python train.py --experts_per_token=4 --router_score="softmax" --tie_word_embeddings=false --learning_rate=0.00319 --beta2=0.95 --max_seq_len=512 --dataset="wikipedia_en"
Below are experts of layer 5 (counted from 0) of a mixture-of-experts language model. Rows are named router (the router's row for the expert), up (a neuron's input weights, with its number), down (a neuron's output weights, with its number) and show model dimensions 0-95. Each number is 500 + 25 x the weight over its row's rms, rounded and kept within 0 to 999. Numbers have three digits each.
Before each expert's rows: "comes before" lists some tokens at least twice as common just after its tokens as in all text. This comes from a sample of Wikipedia text that the model never trained on. Tokens count by the router's weight.

# expert 56
comes before: "0", "9", "1", "2", "5", "8"
router:450506518510494505542444540489460460476534549514530503545495512482475484481486501475501528564503526516509511477513490529495501484456505521491516529521533513524485512522501538542485533490489517460547562507497498492494518528496472508475536514514484516515508508528460507524468513498493490477
up0:485532480537503516485534491500515536456484492518506487538543562542510513504486470463487459527485466508505479522486554508501514509478501509478499478463507496486495476500464494508516506478496491522497480513497482537502461500474488526538495487422518468502504468497482521452440473472490477498
down0:469497547510491544525493519479549465500536545526483488484467513499510553506506523517508552525499510500486483482496485544520491526443480517499428510487498546495508500495473500522492513459491514509503515532514467501490531510514503500538525443518500536509514498508527454499470509507461487485
up1:535490500483516484513492509489525525501511475480470532514483473495462486509521520488482467524545428509515550509453494489534535507444518527509496500505510545508509465494491506579534491515479521492509518476509524539509518531493519449504505485512489487468508527505509473475485512543532518478
down1:494465514488474536503485472474521516524553465513533486493476486494464509500514505454540493516515491460486517501498524484519533544482549543541501494529475500538478502507522512552479537464499499478496474501480497472486487537498480527497525501513484486532517508528509465514460509462430494519
up2:492480497493516446489514525520518485502505526487487516497482496546485474489476510483515541558505523528464556479482516464493484515479496538522487488498499475467495501540492471492461492495525468568490482490482541445497511536478455475469498532543505519492486499500515498496432509493495507519
down2:538530484468494495484519464511508491494518496492511492536532492451490531518493549509434453491498541514514503472492459478474483522526544508528506458518532521503556534522504481521504520510485504482508520457477502491524461475535519503506467493517459525497516504536472535495521513541513527504
up3:512463516455515520534525477452476473503495496510460492524469473509508489507477470500483500515490501552462548507589517477513528510524511546441491519519483537499485506493530528520491505525489520493534524509538491525486489487512534523462496489499481465528489514519524522469480489504522500487
down3:487479550509552448492498472505475529503496510504490511489541511498527520514525467509519451486493511525542463499481571521553479494505535494511536532481535479498460461479519484487536493547513492490487499501499504475462483456475519518514495503478548502489508511503505493524481499525514552499
up4:490465508497492563503466503481507477497501547497485474510489496482488496522502502452505538542485479518512482521485537509521520530511480544478493550507502534538496486535484462540532495530475499523513505443485485503523514509473475462492521514468482444519463499520494468507550510475536528507
down4:498474577490505522552504516470469504502513496547527484484504505490521533502481498464575480508517516524505510479479485519499482539527517538502530485526477497514528484529497478489502492497477499509545486497464479523467484466504537518517483483522494518551508474525455527488470470445494487506
up5:488515473490522527520477482482530485508480531460496474508489526501509487461486487479487533531491478493558541473521475490521456496455511454492498513516452486492505553506567490494508471502506469469509517468521481495519494506489503448474501526536488479531468546477499471517541494498530529495
down5:494485507493481500533518481513491553528527460498460496534469479526501492495545493473507501509496479485501466491496517534478514524541501486526468490496511476489515483517519498491501503453510516489488509526500401543490458489506493465452464517516506513529480493514516493527449495452536526474
up6:473499505444505489509510467523474545489453540534517482518497538529491503502485486485509484506549503459467478509476511515517465495491493507475471454444522522516503452529496526518491489519511517517499478456510511462527478529448516520514496444463514504521478513533487483543488489504515482521
down6:484480462527501524502476541517487493504519500508460536553512459476473530529526485508492510516537512499499525473465486488491455477462471512502440467472524529519503485503452493467506538484492464499465508508457475460527509547525508504514448512530478481495511504508484504470527485506521488533
up7:519494544509507463484465544464470497470536496562491458476443514511469482524481461478502489456488477511470515533509483501506452502499485491486493524526539506497518507502526518533539502490479481510533477488492477511479503504514496496522485541487471542526434487471499534528482507528510513480
down7:514546542527467497472501512501508476506486503490516505535529529445513507497472490488526488506485493491553501518489494493550489466499541487487473485531523494484519493452527502537501460514520563475458456527544485498473521474525508486469527490496494483464517535473492493515515544521541496523
up8:537445527503512511470490499513492513470505499503446498467511495512494478542453457494478531511544487496494558507507517479498484487473485496471427475474469516495509478474532502493484468504563502524497471490519520509515493497476478469490487467459556479496472499483494472504492470494540502508
down8:476498496478491518482454508522489449456510471488488459492529505500487554500474471472497496464501494471480484537488550511511477485491519527470482500532453495496466540460493490472451528508466517493496508484516530444490529510495495521521481567470466501502479519518534505530475494491520491513
up9:472524508488500540518481478526551510465512512451496522540468536510510509524517457475487447530478492541520510510489499525510477525506488518478479461493502527505521454462478502549485497504507507471531536473501479520512491523504535511534458495450482513508482490504489535483445503489538479474
down9:488455502491490477496547472509497479504483490520509501536474524510496479516526503506531500519489516567517479481534532507515521485525554490525527517493482525541499537555533460528470524477504510516526495531499462439478484505546511510523519485559496538541507524501497511479471518504496487507
up10:519511516487464462532507499472488486504494529499477513524518534499505489483501473490490501487525484479519503555528517472515509502535482559515511503491506496478538478481473522530467446501553491459503550471542473535476517516499492478528453535517472540500500511501486436533523502478517476509
down10:511467492514521491513522475527450553463451520467535482479534456520485468463472496504487502477478514524503483483495513506506518475485463487534497509527502502523474496475502521505501463517503473486511480505487461502485480526472438471545527517509479489497449457451486483523528502534516465496
up11:484495518533561501484490484432444510514508513484470509535465500519531516514493456476504475476540502510494483554502516488522525522503475550462507525478479508516515502497560498542532508521482501486462498499494531526491529518441493495524483499508473523489479498508509507457500477524515494465
down11:491496495510467479495491510460478527519523488511482504511517463478522514522501468468525535489487476512490483527485522489512508486558478491487464520473553512488462497467540519485525501470495537518542471495514516452489531492477514519499563534522525475520534485465531548516541511482506509455
up12:499482512510461501529481510479524497482474520450491484500510493520506465481484495562480534509521473498468573478531490519487533530508505505494487471529492495493494501523504512510503505518488456487507539488521573467506550556501490480530487533539488514515539518462485489496533502462511503528
down12:476528509485532472503476445497476527455506480481537508497473479503525492489488505492523468473504474537506526503476518540504490501551577476517550526501505468516511484514479506516496522526491426518522499459512508531500496507451473496530469488505479490460494502512521492525473480516524487468
up13:482507494506528514498459527469520531490540537490492516500502514475493480487525493471496517533524471434543552510509495490487457518494482526496500536537486529497526548527504504485545468505537499505475547463512476511520507524423476462506491502509522518548506502503526492501500491470511518516
down13:515523516502485513547526455490477524487535479490469510500516455537507507521535515517521490512524469523532492517477525519488509509501569497489481524478511490518497480505546476516533481491502509475496445520493432527523479472458495500493498524495472520535496454500477530498460479489553470479
up14:509509493500497523498486486462515520511513471521471480527519527494485496486541455469493496466515473550511481510532479507529570529449513516498515519493499528490489495512554495513529513494483545513492521430527489532508505488465496472491483495494517514499448498462512518513511440478533537485
down14:491499480527514509519470535473465514528517465493507495479531444502489572502506437506498462524493471521456502526489530501510496514519504516521488511476515494502514523494476459519479513494493472543525462470493481483519485503460512504473467506545496487528550473503547525526486502450483525501
up15:523485494532502520472515477481499483526525495489476500517493510511497482481492504473495482453491513507504508524500494506494510456479513488457467478507470486471554502532529542487536480512488541552510514489516561520525531493498520493552489480528503489578433499535476510516474486484516527531
down15:483491459497512466520468543471488492501556519495503498510514454505520505534521503461495462515492477505497485510485469492558491500542481503492466501459518508508493503550496478521498502476516520519552477511528500491528496512518526502510477463534554423511475503454504520491522542521506488483
up16:479517507515480511504524517488471525474488509478526491520524507520476504481504496483477523545462496493499492496498491483458509493489475463469518525516512507523515493532483492509523502478515478481471533489477503509460512541488406485486491483518538488481528479450488509505390489472502508490
down16:478513460536488510474501453544569513459465524523504526514479491528495520534516499493547514483487481508543504536499485502525502460493531511498489445501483541517484502455499489490502529477494539490523476497512497510518499499491547448510516500503459524519507496500479492498550444484522474482
up17:497490507483514528521492471533534529504452510533516474501502552514471511508494504537461523532522506495501470483485492490489455512455495527496528503433485490512498531546508526526502502507480488481500511469517500444516510519464530505482485496463490506500483558518469494514505490534526478576
down17:471489515519502467488485513532527525501492462517461481542518502491493516548474484486519492501539507492462509520442471496480458510495536545524478465497484496552482487475450513458535494497502480495519511480491504512510524528516540519497445508511475509507468482453464521500499492461546526505
up18:506487531489528482485532498462492520451521501472468443492513469525521475474492454532454505528525458522460537502490511471475496528487452510488472482495486511483528511466510510485555462502487487487498498452494498503503495452516464509525453503497491492480482553474522517497460495513514492488
down18:460521492508510482476502482525509492484497481460526477527500525552480509475497514538494473461456479488539504535504495525475536477477532477550529498486498479496538518496481485503557501526487494516479537490465526471525503437488516455563490488499520487500509478486506494498477525550521516496
up19:491500484435528512506481486543503485507471464481493467515518509505478495477479510508456548539529493511519525480496503530471480492507515496500514530461457509509484520512474503487477487507479467466502501503533505505518517471494521523521519528530476474508522539450526454505550435504556504478
down19:483483502497480549527503503525521535552508460538513486548490487552505508454518485447513471513465507515465522496484473526539475513481494549566497512484483474509488496491500505511506525454513500506522491467531502509494486506470481475493512539510544485511492490514542504508491479495543508450
up20:540496495500522502512537494442491503531529547501504544470473475512501489493507500488473518541502488531503502534486506512499512537493477496485489458516508495488502511465527536523477497470501470460526563457521545498495477509470507558484437510534483496523477511501510536512501476491517460464
down20:512470516534471503518512492513532526509473525514481496445514504485498486528512522515498459509498504479512475488449471500467522488549529479492491509473579542464480508442493487490527483478509495546487511508530525501518486482543485499502537527510539502498489447496547458508485493518482511480
up21:485513529545494546506519467497541553462488510463534500523501521520510501538493481495502491529516489489536487517534494512514464481496465547446513530491472454501505496496524512519515497470548506532541518531488488497512528439499489461482497493469491539465518485489497487467452488489512507489
down21:461532507472502474492468528514539492496458482525497524531538503574488451509493532491464510476522533523511489504498526514485522532520470475524491493491540471479473493470514452513508558517507462502534468469535506479502513481488507502499509499474512496538524502488482465459493523479480538511
up22:547486515464492506515460481474494498506540535506524504486504507528534492533480484488497514560474484495497515530504514537447465479470496538451506489473488534521502523517550495511496494503478503470473557495503516490508512484479524518497489469487456472534491492482459506494467468509523438532
down22:478472466499545464505487492512470535519499512503494503531485503471526499496505495477518438509499467537550476507437489514498472489528524522488517499506493506536535464472470506457528480452493475526480504476486481500512495471500469487509460493450527489502493500476467492466451487459542520508

# expert 59
comes before: " of", ",", " to", " and", " in", " by"
router:470470455482491513542530493499479476492500507533478454507492509487509459544509482480486494513528508471428508485548475473472460505467500494501500522479533516503500508520492507498510452499478490523513534507488512507476436493495552482491503487507493501492442501488510448541481461533518482482
up0:495477512514512502489503478493501479457454504530461505470547518501510496496486507472486506459496496488503506516517496513492497450461491455446526544505456564457498478521500543484512496471496510480481507514522458478511472492506474515520494466466524461478485486529481485482444457532501514475
down0:515456509497487513521473495544481518483448465494508496529481486501460490502511489491482484481507521525549531516506538545478519451540457477509515490502480491447522460466488453501506523444465530519510500513484501474511498479537464495496489511469488530512491494543507492501533545526515529517
up1:552516505488486488452508548515488536499504517507530495487454456511531505508472466514493474501533497546511501498528513485485491507486475529475522564462494525548501482511472555502505497522518471499495478481512492469487480509504497476441495521500427517476498509457513488544492476503497511491
down1:495523488534485456522524490535514509452491541543539482493535510487506494520481510520491492505486505503489480548526469558462542470513518488516522455492491503525519513494473534500508515497482470515537475533536503507494450514458475508462487510527510477451520492501511537495471504484525523449
up2:503478493486505495554469459513460548472486473464505487460532512501465485487529499433463461528506492470485502471523516477500521509461500517535481523517477496526482512489525492480514524477503491504538554491497497505530470511525506505487479512472499497469494533506542557489540499497517554490
down2:482444510467488504476501493468538530518495474503518517496478517493472473511487503517458510509482486535525473476501536476470460497525487556501464476461487506527491472481506481486511502496479525541512524470468528457508521471511500527457489467464495524501489485504519567521475447511480461514
up3:521450502476492476533498485518461525493504550505485517524454462486432502537529500496468506474514502462527503472505518485491478525521437457495496488527506532497521513489487471525493504445502516469517483506473476522502485522515485471510484541535482487517512519518551494510548489461513509487
down3:450514495509515507525547469491526483486527478462510497464525527499505510527495512505511468459506563544497497468527515470560535525522473471478486492501472523480547483468479475475495485471510462521496553487512527483468468485498506523524526492476486508506497510491468518528483509518452469501
up4:507474491498511440513469529477501541460508528513468475570502500484517510480485496498469525520510487452477513520482499506467524466471505461487514497472501509486488495482478545507496504486417512506518470508484465529474491494506520470545457488503478469454480528474505483539491498500523498498
down4:454516535530486483469490494510500438540459458479481535474485498491496507478513497509558525515478502530522507486503543548507491480491477491469499539540519465488506526480468517508497511530482497506526484486513523505524534523523466527451484476482458511507497507440494476475476532517514529499
up5:510511497444525541474469442424464471491474506508493491461483519483492486514486497481496511508567491474460463470465535522503515502476482546516479472529494523470513489499491515505503477511470522470491521490525506491537502478493521528509529496488517516518511513517484483548486490511510470552
down5:540520464482498529475509465489499475519519537505464518495526503490522479471497486507494522502477511460505513504501529475475494523474554460510494506495532479509512543510509486509487565528535504466483509475494474508546475486493578504466510494550477509461511517453480536518489460491507524502
up6:529451514446529500498496480544507512484509496491493490476491517482476482496510488504491516501538493443511507524502501532479481467504494484523464496521517488522527455500483430492480479463542509512526498494539518483529506529472509478481450462456512495503470526502502514509443486531565507509
down6:527469496507513524464464508495497512509542549522533486485500537464444499483496488503503516499469533539502538485473453508459511521505535524539495484510498489483514496472499488486481506496505465524491521543472531435550498483529563508514490510529465474507524526530508515490522501512468497479
up7:514492489527477501482528507502471515504503497513493498511495476471516496483497453465487478543482481490504468537536535488485494549532479512475503500478514510566493510479484498522497500509480463459535491509528488548535472494429517512505481525451487515570483525496474476474499487483498553493
down7:532498505537513457484541520520492562528510550485474502501500511492479506488563528535504501519506497479540508479506491525496468501489533440497494493508479472520513489488518465474459496522506442530457491482475459500478478549528527525469487483479463496475515476501509508515470505499510523524
up8:456433503505468532507557536495500509519495561501533469470517471495509454484477478485480510533530475500473525523538564479529508515514483458489498494511566478479467499492511489547514465492489494482539465518467486508499505500520508509500525494483537500490486510515476500499497484503492492523
down8:496488546491471502488467484472487501511513509507495460504466536477511504498494507500534495491497508529532481477490489477500469489517511512511524500510500487475472484467500485445496485515565479471465538510501471489493467565502612490509531512541476506526528495467508484494481485504469506492
up9:489507471489486477460470536447484496502524525462467444489519539485540481511513458472490505478510518531458504505487516524500470516505504490465485543520517490465502509492496520487496517502540501433497498459499467544514506502506508529481505502536525483540513492482470529511443453503503480516
down9:505532517517491513431513476482487476528503471475488505505482499475494510492481515494497473521523474505475537507509493495497476513491575524514511526525465525472511511511506483506453502523482497466476507469438489547530484521537529519463509495458528473484537503444471511472530526463511496521
up10:462492517491478499525500517478508489504496507475488470465530526501515465584481489476477464550507511499499543499521517466514496498487516497497487477513519483483508538510504487520458502544486473530498544501510467519462529501518492501476518457509569468445501497489487472463485471473503487538
down10:464541493510487517509497488469508498486491521483483486511487536475533495536513524498511464542519492446497531488506514493535476506493602531488481489471462482485525490508517484499456506515465499471501531481488491544485487513501508472480541522491490522493503480443467486470464498480541505526
up11:462499495487509521485506515508470522504479485465468481542494533524489481494454478518496496528531482510494506488509532461526538506496521466469478467528519434508530462494448501539498478541541480476498469492468469517535521491511533504560517499522514508503515492478546466469482480508505514483
down11:540514479488459561490473511487517506497502531490513516487537505486512500539518465500545556486523461506499463509474509491496482470498558523546485527495492548501472482553495497508497486508497486480460517465507471494508485495477532510464498515519511485476521523463454480525517498512528552473
up12:491436497533486471511508483480503517472499460466471482529442490498509481457539486532531570515515495488523491483537512525500491493517483530488471456464512512498549522490494548520474487523504468489505509495494510534488505543449511506443509514521509480501527514480500481518476474516503522492
down12:494531485520527449471494513520535483529473546456527483511530493523475464504471491502517504473505483552459503524543495514525545509499529473491480544529507506508516488532472461503511465491531482468508452517489503476469504488492541541516459512488496509483489514473504481489496547554500503495
up13:452538495511478475546505506473474537479545519470478489485560525496499486511504468495466510493501494494460533422515520488505471538468504551463514513480531494491520480503524450476502514489505451524463513502519500493492484503498507500497495531505534503505459516550525516512489473525493501480
down13:494537502471467508503524512457539536465481485498492516484516503509507504504495508500516509499515458495507515521514555503466506511448528505557514505514469505488507514526503515517492523519501524492486499500472461547513471513452455484507549541472547537504498523454483497497458498476524449544
up14:513555502487494472490504533491497495498510491521487538495527517493471453568460500512485493522456513488500515500540501441505495574447517489504465474477527539503554513524532550501486481483499510501511539472543504498496478485491492533542506492498511476483486501514492509492516518477497499532
down14:486516436526471511555534519497527499523510492521532490523520506511546521504485513500530522531521514499471494477485504518492502489460570457510497537500530454508496505509531481522478489445484526531532479455510457521462495496490543472491515484513490504470502496504484466519498479507479475536
up15:530502509535458484466466469501500490499477477483523487484514480476528513511492515523491484513530490514536491503482534501507518507490515475509452517527505460461495529533494555543534488504474482449506465517508528506479517490502501482488454484463526467471539461504454551540488490499544506534
down15:554494483506510462515462503490489503499512481510516509542511496496473473483486509473467472471450508486486475546530538461513524478461482488510502474488500502471493516475486468511505498508467507478508473498479460502504519515491486444482520495564478488534502499449531484441502504485555510544
up16:503524495514527524516506509500467502486479494539508473530491575501528513492534492465474548517516489536506509492505530533502475489504515502446474506496468539480469483490510511530501495496469532481465449480487470497503540502486514495598475477458480500540496490489499501515498492483497481530
down16:470491537497451535479520510507521521494519500492480490494457476481464484550503520507505493499488480507476487474487511523556498508461502529472514536510530487482512462497495542493476509498487505538477536516465508531537460521515457475486515500475530499538455483529492503513476437542537495529
up17:461480529518513500447470487495515496517486541470559477487483511449528511498508496517451491504503500492480535500492526535489501483495499518485487524546536513516496469508514498541526527488490512552500429487493488509488479509491513534507478507438516450512499487483504496515544543503517482543
down17:487471513514497476500464488492504494537487537515514469520481534508495491504490519508448548489479527460493515515500499530553524496513471541509494528516552462538492495441503440499501540495486536498513448518527473491484503514484493491500489510529516490479524485535494502475542537524495480553
up18:469510490504516475496505538512476472477489509477468458494568493486514489510507486481485536483478492505503473476483535480485537495448470490459507492461497547474479490489454514473498522449500497513515472518550506493502491492502490499444492511478506487546492517448518510512492493421516518489
down18:498498505554525479542485480522489480525519487502503502480485521518451518531524519513510500509566511498515518537512547480518507568482538496480502514501464467477517539505507544546478497525538548506497520502534525538491505499487476515506512509527480519462501500481492458493519521491504533449
up19:457494511504506492526473515463511563508476530507528452543535491493486494428505520513488499506500494493508511462503525481503478501481516492475495529535500503499451504540521468541517501446518484493489565492509533521533476532517497528508559528531497463490470478494487500501508497515473502502
down19:503460548489512447519491540495491527465476488525509541494494432498532503508498462527531527558522472489503502474490533506478519518462505489465530467495480477470485481509536530495489518497493534508523512513513457489531471480478499474510461533488509520516503516505533537516450485481474494486
up20:509510523507569454503512447436428499516462482491506507490493462520534480530507484465499526516478482496501486502481508543503476483452479531506492503513497473512517492475522494506479550512500496514462490496472469490511455475493507498476483549470443485494505510507498475492473501520514489529
down20:490530493530538503512503485530510489475483482517515499510516460466442472560537527516476474518494486469485515544522489487484512527546496497484496464503514506493486505446508480436516500526491508462516494506515499521500469516484471517505458551443479473469486462510479505498493497468470516471
up21:497526499494520535522498528497513511486459534497518504490533494500445541492497492518509513470468479495511483450491532513447535485517494469497488539453511495472503500510511479522539496524485520493485484514474535517521479470479489549483472544530514513507528497478544507540511510555542540541
down21:515468482496489544532504519503484498464518520493519492479467498483442466497484441469520428494495484446517522525487522521500563462492463529504504499490515513467515537485528510509507502469492509490501562508519492488481525480526505511495518460503495503524476518480531460501497532497539515476
up22:537480520480496535454496528545532496499451515445472483496512494509495483526508486506496527513490497498482516546517539541495497546496517524467516535498483509492483521488460463532504473512481531503510525495485454551511474515505504493516518494456530484468491489521503498522437499524502567500
down22:438489476534481522498530498491468559498515512469472529479482464488513484447520532487489455475469516509515544488487509502502510541480564485520496517489512488499543504547519518476501518526498495516517521481522508517540509494522482505500452486493477472520509507483519503461484455459468527517

# expert 40
comes before: "1", "2", "3", " |", "4", "0"
router:483517509495558476501513483527465518524538493498507525533487494494523495514457518526524449535515452519516498467492476467516493523527532529478495514518512455496456482498492549490507496514487481484484486447505479497551478506526417501535505485486509497511516513493470516473517483454487510520
up0:557516511485499491510460507509465531488498506434427517476519499502470501529526499493503508476521500520506542531503520466487498528517490471465498532478448477490504479521517521524490489489527489493506523492496446532474515495482508463541515492475513500482446535474481523486525487541534521524
down0:475529506503512482535507463524522443495498500506499461557481470523498538451517477499492498537486510460501471446456477518506483474525451510494486546494504493539490516521487498503518478484490488511475513537507485504495507535516487472488441485442493493502477462493455517486503510487523525534
up1:561498497463503487467498461484482487481525500477507513455501495476480513559494494500491535495450460515517492499496509472534488472530499525508451475461482493490517477512520523529570458483543505495463489478519513507488520494493499508509463517488487484548495489471475466497442503500533520515
down1:487523459477544473497523508495508533494512489535481509481503493544500502446483505479480458503516530476481489490525527514467495504535512452518531510528493517514508436496507475428482514484493496525522463487543498495527499475465470490474505518459459505473518519507504499464498444475501535495
up2:500513523528494483535467492501528493423512530477483474577505494491476494507469491447500494497526466494496512516475485474513508492493496489486471484487477459485499461524473497499477517463512500511445518508499499450510492471500494478420471526535504546525521518494487487505482510482494518528
down2:502513546509458516491494490487503511539499527542514475486486535458513483485495464518493485442473544524481489514503523495520476474487472529499486447488538513489502542475475510494518510563523493498539501502532464502489495458478523510523537507509541503459483478479508475506487479516502430508
up3:476477530489498467524516526503525455493481515502515503436499512491492484503500496487484502505528512479459476480486542537478571535505484479501533493517542499476485508510470515494462531533515524493536456482503501486462517506471515477457513476492555539487481486454508517501466518544509505530
down3:484522534514519485497491531468479507497511477466450533491513523526478516568513509533458527519520490484494471463501490521494514469495501497512485496524481507494538516502488499522446509532441456481532529498479552472466458512467494488516497509455473524491466496485486534488521459472511513491
up4:493523495518529489457530526485457514481517501526459496546538524469497467505499497528485490499527479541499487493558510461512541455508499449503493495491439493461517512543523501519498516503531502573523501488491516476503528499500495502473465499487516488478516516474474521494496447538504484510
down4:491531533461504470548486523504514486511487567508511460499500513534472473532479486494488477508485533527548476536524486488515465506496506472483473464512530511514461552493503496487491531486510503513520475480494505534535522485463493528453466547492497478504506485484483478498532435491521501529
up5:495492497445522507481488510508498511458474481510485500511456532510510483476481486500495533472523521506512494481474513477534501483477486498459467474466510505514542510538471459493464490471535526500459490448461548523510520491491502526491451476457471507514523532492535441515471466513492499470
down5:457504451470498471463517485499531498480535471475477525482509489537509465489467511452528503475483478486509507523501509493529513504525530444510525475487443461487528541499504468480513460496524535509486495557475507528513496468516541451460503489511514499479495521536482512491522497518475518501
up6:534449514515478499481497504479491523485536498511451498436477494529492468492506520483475524495543455508465505495542503481499508551520495498483488520531530500481507516528498477536516509557521511450510509492481484477486452503466500494475522521521499516550509515525469510543480476453495492534
down6:465467500480475493469522539497489520494436512500509534521517469532514474531532449514510451510476470490479501513505497502508506494499535502482542494519538474500483494504506494511551476507497527460542500525482524507504468508515520468537576546462515529528471504521492538509477509488500501506
up7:491502498523502512521518450489495531458514508530537465513533521516520476535484473501481490497484504462505515481526481493506522482433471480466497490463537557492517511521486482495495534471458528581493501479492511501508506497472463485488493539500492467495449489513508517512467455471517492495
down7:467507468496505474496514509502481447545482494478494500475498474517469521494499520541524489538500512508489533531522539531526481528508514485463515516484510489510539506473494533490473474495456479523489504542526539486499482503499495526445486505537497508487477510497473517438463471435533456520
up8:517488584475485507500541490503539551491501515487474494455498503514510514514490513511506488476564500444498514474489491512489459526508498510499483514514510549487491492438556493505485487492522484533522496502544516500512495511498489522522488498497514460488474531444499498513459466454513482488
down8:473506478525486553551509510511467471523525504491514477486513474464481492462513479514494484488465452502459551486508470491504497540464558533502508525534522497471520536469547482508512489461508508481462493506515527495480475500536499479526507496447480515508530506514509485509537535521508540505
up9:504497501558491543551504508506475519514530549445507473523493499507493458474473510502488529494519454516487524496490503459502518491489486541507410504470504470482498459497465493522513529489460505501470467476493494539484513492461494489522466526505507479480494476507525475516514466484488469496
down9:520537509471489574529482489536473505488450503515502460466484474488485514505510537527498535516496502526505481483491501484486472462541495504464464535515516522511548447512509515503474532543506471513526497488480502499475525491515487517526486430493474494506501482468486491501522498486453513454
up10:479489546508529478491436502512535493490529495514489500509514517457513434517541497504468515482500524526505548511504500469466514521502489491500505518514510518502521520547508512515499517491478518538505537523483517485545486511445478518471511473518532466523450501463524541483537457514491471505
down10:490521523496515486531466483509475537519514484524476510501500478540467495431513500512452472514511485503491455543510473497470515521485509497494442478536524506494518547510475494445491485501503473518507484522511498528519512482452480500483443563506501479520483513521512499542541484497531512514
up11:489514512441516464497473527469490545473500509565486514453508484508532452513508514505499525546447490505479535483477486533549545469494492487472473531508524528498510528537493497492505487457505508504506534492498532494497518491501486485499507541490486527555479480498484464509452479518504493513
down11:502483524543491475481490477497487501494499459501495539492495434488463500498493502468513497529533513518517526544523513492481493517481493450470531533522477494451534487533518500471494492523541516554480490512478466469529545510478502484464505495502524506487574509485485515492520477496521543530
up12:505493520526490500493452541458486539494533511483503450462536531522466471539497474509484496483552487460524509483557495504481512506476498506484508534494547529492509487504480521517505507462497491563499488491486502479470524505518532478521534444516506537474491529513483524476472506531486521476
down12:502508513499503543571494467481472497513490524493476460498509496480479504529535475554480524497500464532467528499501457517466545486512525493509476499531444542481516514462479480533518522467487487507491503473469496520488490472452500462516480461535491522512493505501471507481512471475483461475
up13:508499507450470496498508522508491505488508491486431480459461523530490505475506482522480513515474492455499521485523486521441494503509487506501529499523487493469497474489486494551502516536476520491501458516540493507486545525498499548507490516501450537508512544440462489508470456454516506492
down13:516494471547474534501470522491484505501471487475527487461503482526476527462498499489508525495522526489525480487521531518517578471484524483472514544510523496509526483522529510519504508474505489490525494538471489490417485501527497494490510485510453544508486517489474507474457559480487479479
up14:489490494479537495497488442510496453496523510543500477511423483509442480498527494468490467489541488503497491531510506489455515501461524467507495512529522504471489528442528532505492476490500565494490496505490516521513548465514517529484525479528497491481480477531533469490516502503502487529
down14:489517489464529520520492531500493538480490514506478531495543509522503483489499510522471523506540485496490443517501470413472504483473512522545474467498502510473478483503478523500439473527490534528481526498522531529491512529479457519517530493522501518490477485494508483486550473498447515480
up15:543516555433513509504483458515472522491499538467498475533485494509534499505524495508497513508443486514500493544495503493496504480493507466482454489508539506516492535503487522524517497478526520493588486464480498509452492518477522451482448494485507457524483503511511481492487505517503495516
down15:532553515476532537525469469537533473519528523466527466527487472552524485509499518485532497500517460502502523519517495482535482485461495515490469512497490495485465531482498523488514450497479465478455486484487473480497528486510526531494493480491494456486496430494507467496540464476505511483
up16:472495483468513518556525517498517495514491552513467485562519479486479493519524481473490513483481462490535518508517474520501460497485499530468524478502481490486516467514542473502518464505523492519460544483526454469492480501497492562536524479484531467464488509458520523502485509502513468536
down16:533443507467484535494527473497496538457490510516466499496515492498464550466536490528465537515519445519495471494532489485535514521499498493479508463496539494476495489496527478484502486487477478458518463490480458512521539498516491487484509497456438463497489520536516483476537516501517483478
up17:515473548523500520507542476528520488492515527488487498500515482514527463544505526490508513482524510521495568509522538501473493513462488515456514537437447546516522475509511516509525474474516514501481520497478505512507529523483494472496543488487519502494466477521550487498507452549505469480
down17:448530529482492489485510482498536502523515523483502534485485488537567552480539511512545484504521475504491472495479483526530494544515461517490510533475495498502513516523483478522549489468460479485474508530506463487479521547493504451470515463437481494491522474469506491499502497506508484501
up18:532440527479506496529492491495447527493496499530458514531513504481478469505484473510485490481570471522529522502537479477451472526504497522452482542497503487478510470496496498510493439470504479513484528510485506503515467551500523490534515463497506541494447495532522514475507495510524501497
down18:492487504533491506506526460508496516476489485512475470479506454496497541451507493516466512495486427467516497480501451493502493507484507511521461533512486496476522525479457504519484523469502476502481487503482480491502542493545493433515472499523459493451470557507481518509512544504490543488
up19:510488532477515451450524484517525463464490516501489527515455474494509532487467466444505500454495481508468485522471501470466516517492506493468477505494493507504510511479524506501515430519487500546501541530512518452494500483505488534466482481494528538503485503485499463487460471491515444504
down19:489522462502513449485477468509525512462485521536457530474529512520519474473495534490532482509500456509523500536516515474512498527528488470459477492514480472525472530521529536478485510480561505535544485464510493502536500530506475543476473517528465497478507494485487514509530460501467477488
up20:519512530510514543501536469498472494503540497513483504505471491461538470500499479470499461511499460526513527517566515528495521490484455520457496523471506509509493468502520483517519467517464488519488543459487511514464485491463475475545452504488545466504466504482494507536527502548489521490
down20:485529508514514481535509527546531484451508535499545495543492495542437525465497536513489516530479510490499491470464534518506500521484477464510460510483495511519487514535506516549485471486478460514481495496498499543504509528525480500497456548493483462485527457490482487484474498497464459506
up21:510529512490502490526527502537458505496487566488475485499512522537489497463529516502495509477442493478484508527503530523451505493517501494483470499502514479480499517513484531533484527532536525478524469512498476470501563508470523527440467500485432524489532513462506504480521492502526483516
down21:484523475519481493487492477514487469496500463519563476474483510498496477536519499495509538522486511542538480503512517523501494472493537473504488473440485531522508491506473495483497526459542460477514508488496507476488444468493488529503487513508478496529466454481488512449477457445472468473
up22:490508509471532517450527523495466504507435505521490487549539497486468498517528506529501516523548499497479522534508460515482444469502504517493501524496486516504494477465487485515519525495506494558524481492503430491478482492481483546527504488498516482490462533482514503462451497454515488492
down22:491504522506506478498498486517493511492505475527477493474504428499490461472497477504519480503489455529480468473512470462487551533505551499513510435506498513479480541492504529466475525471509465504516488521491568504513510533537493533500498487501494463525523548514532471497546519509479508504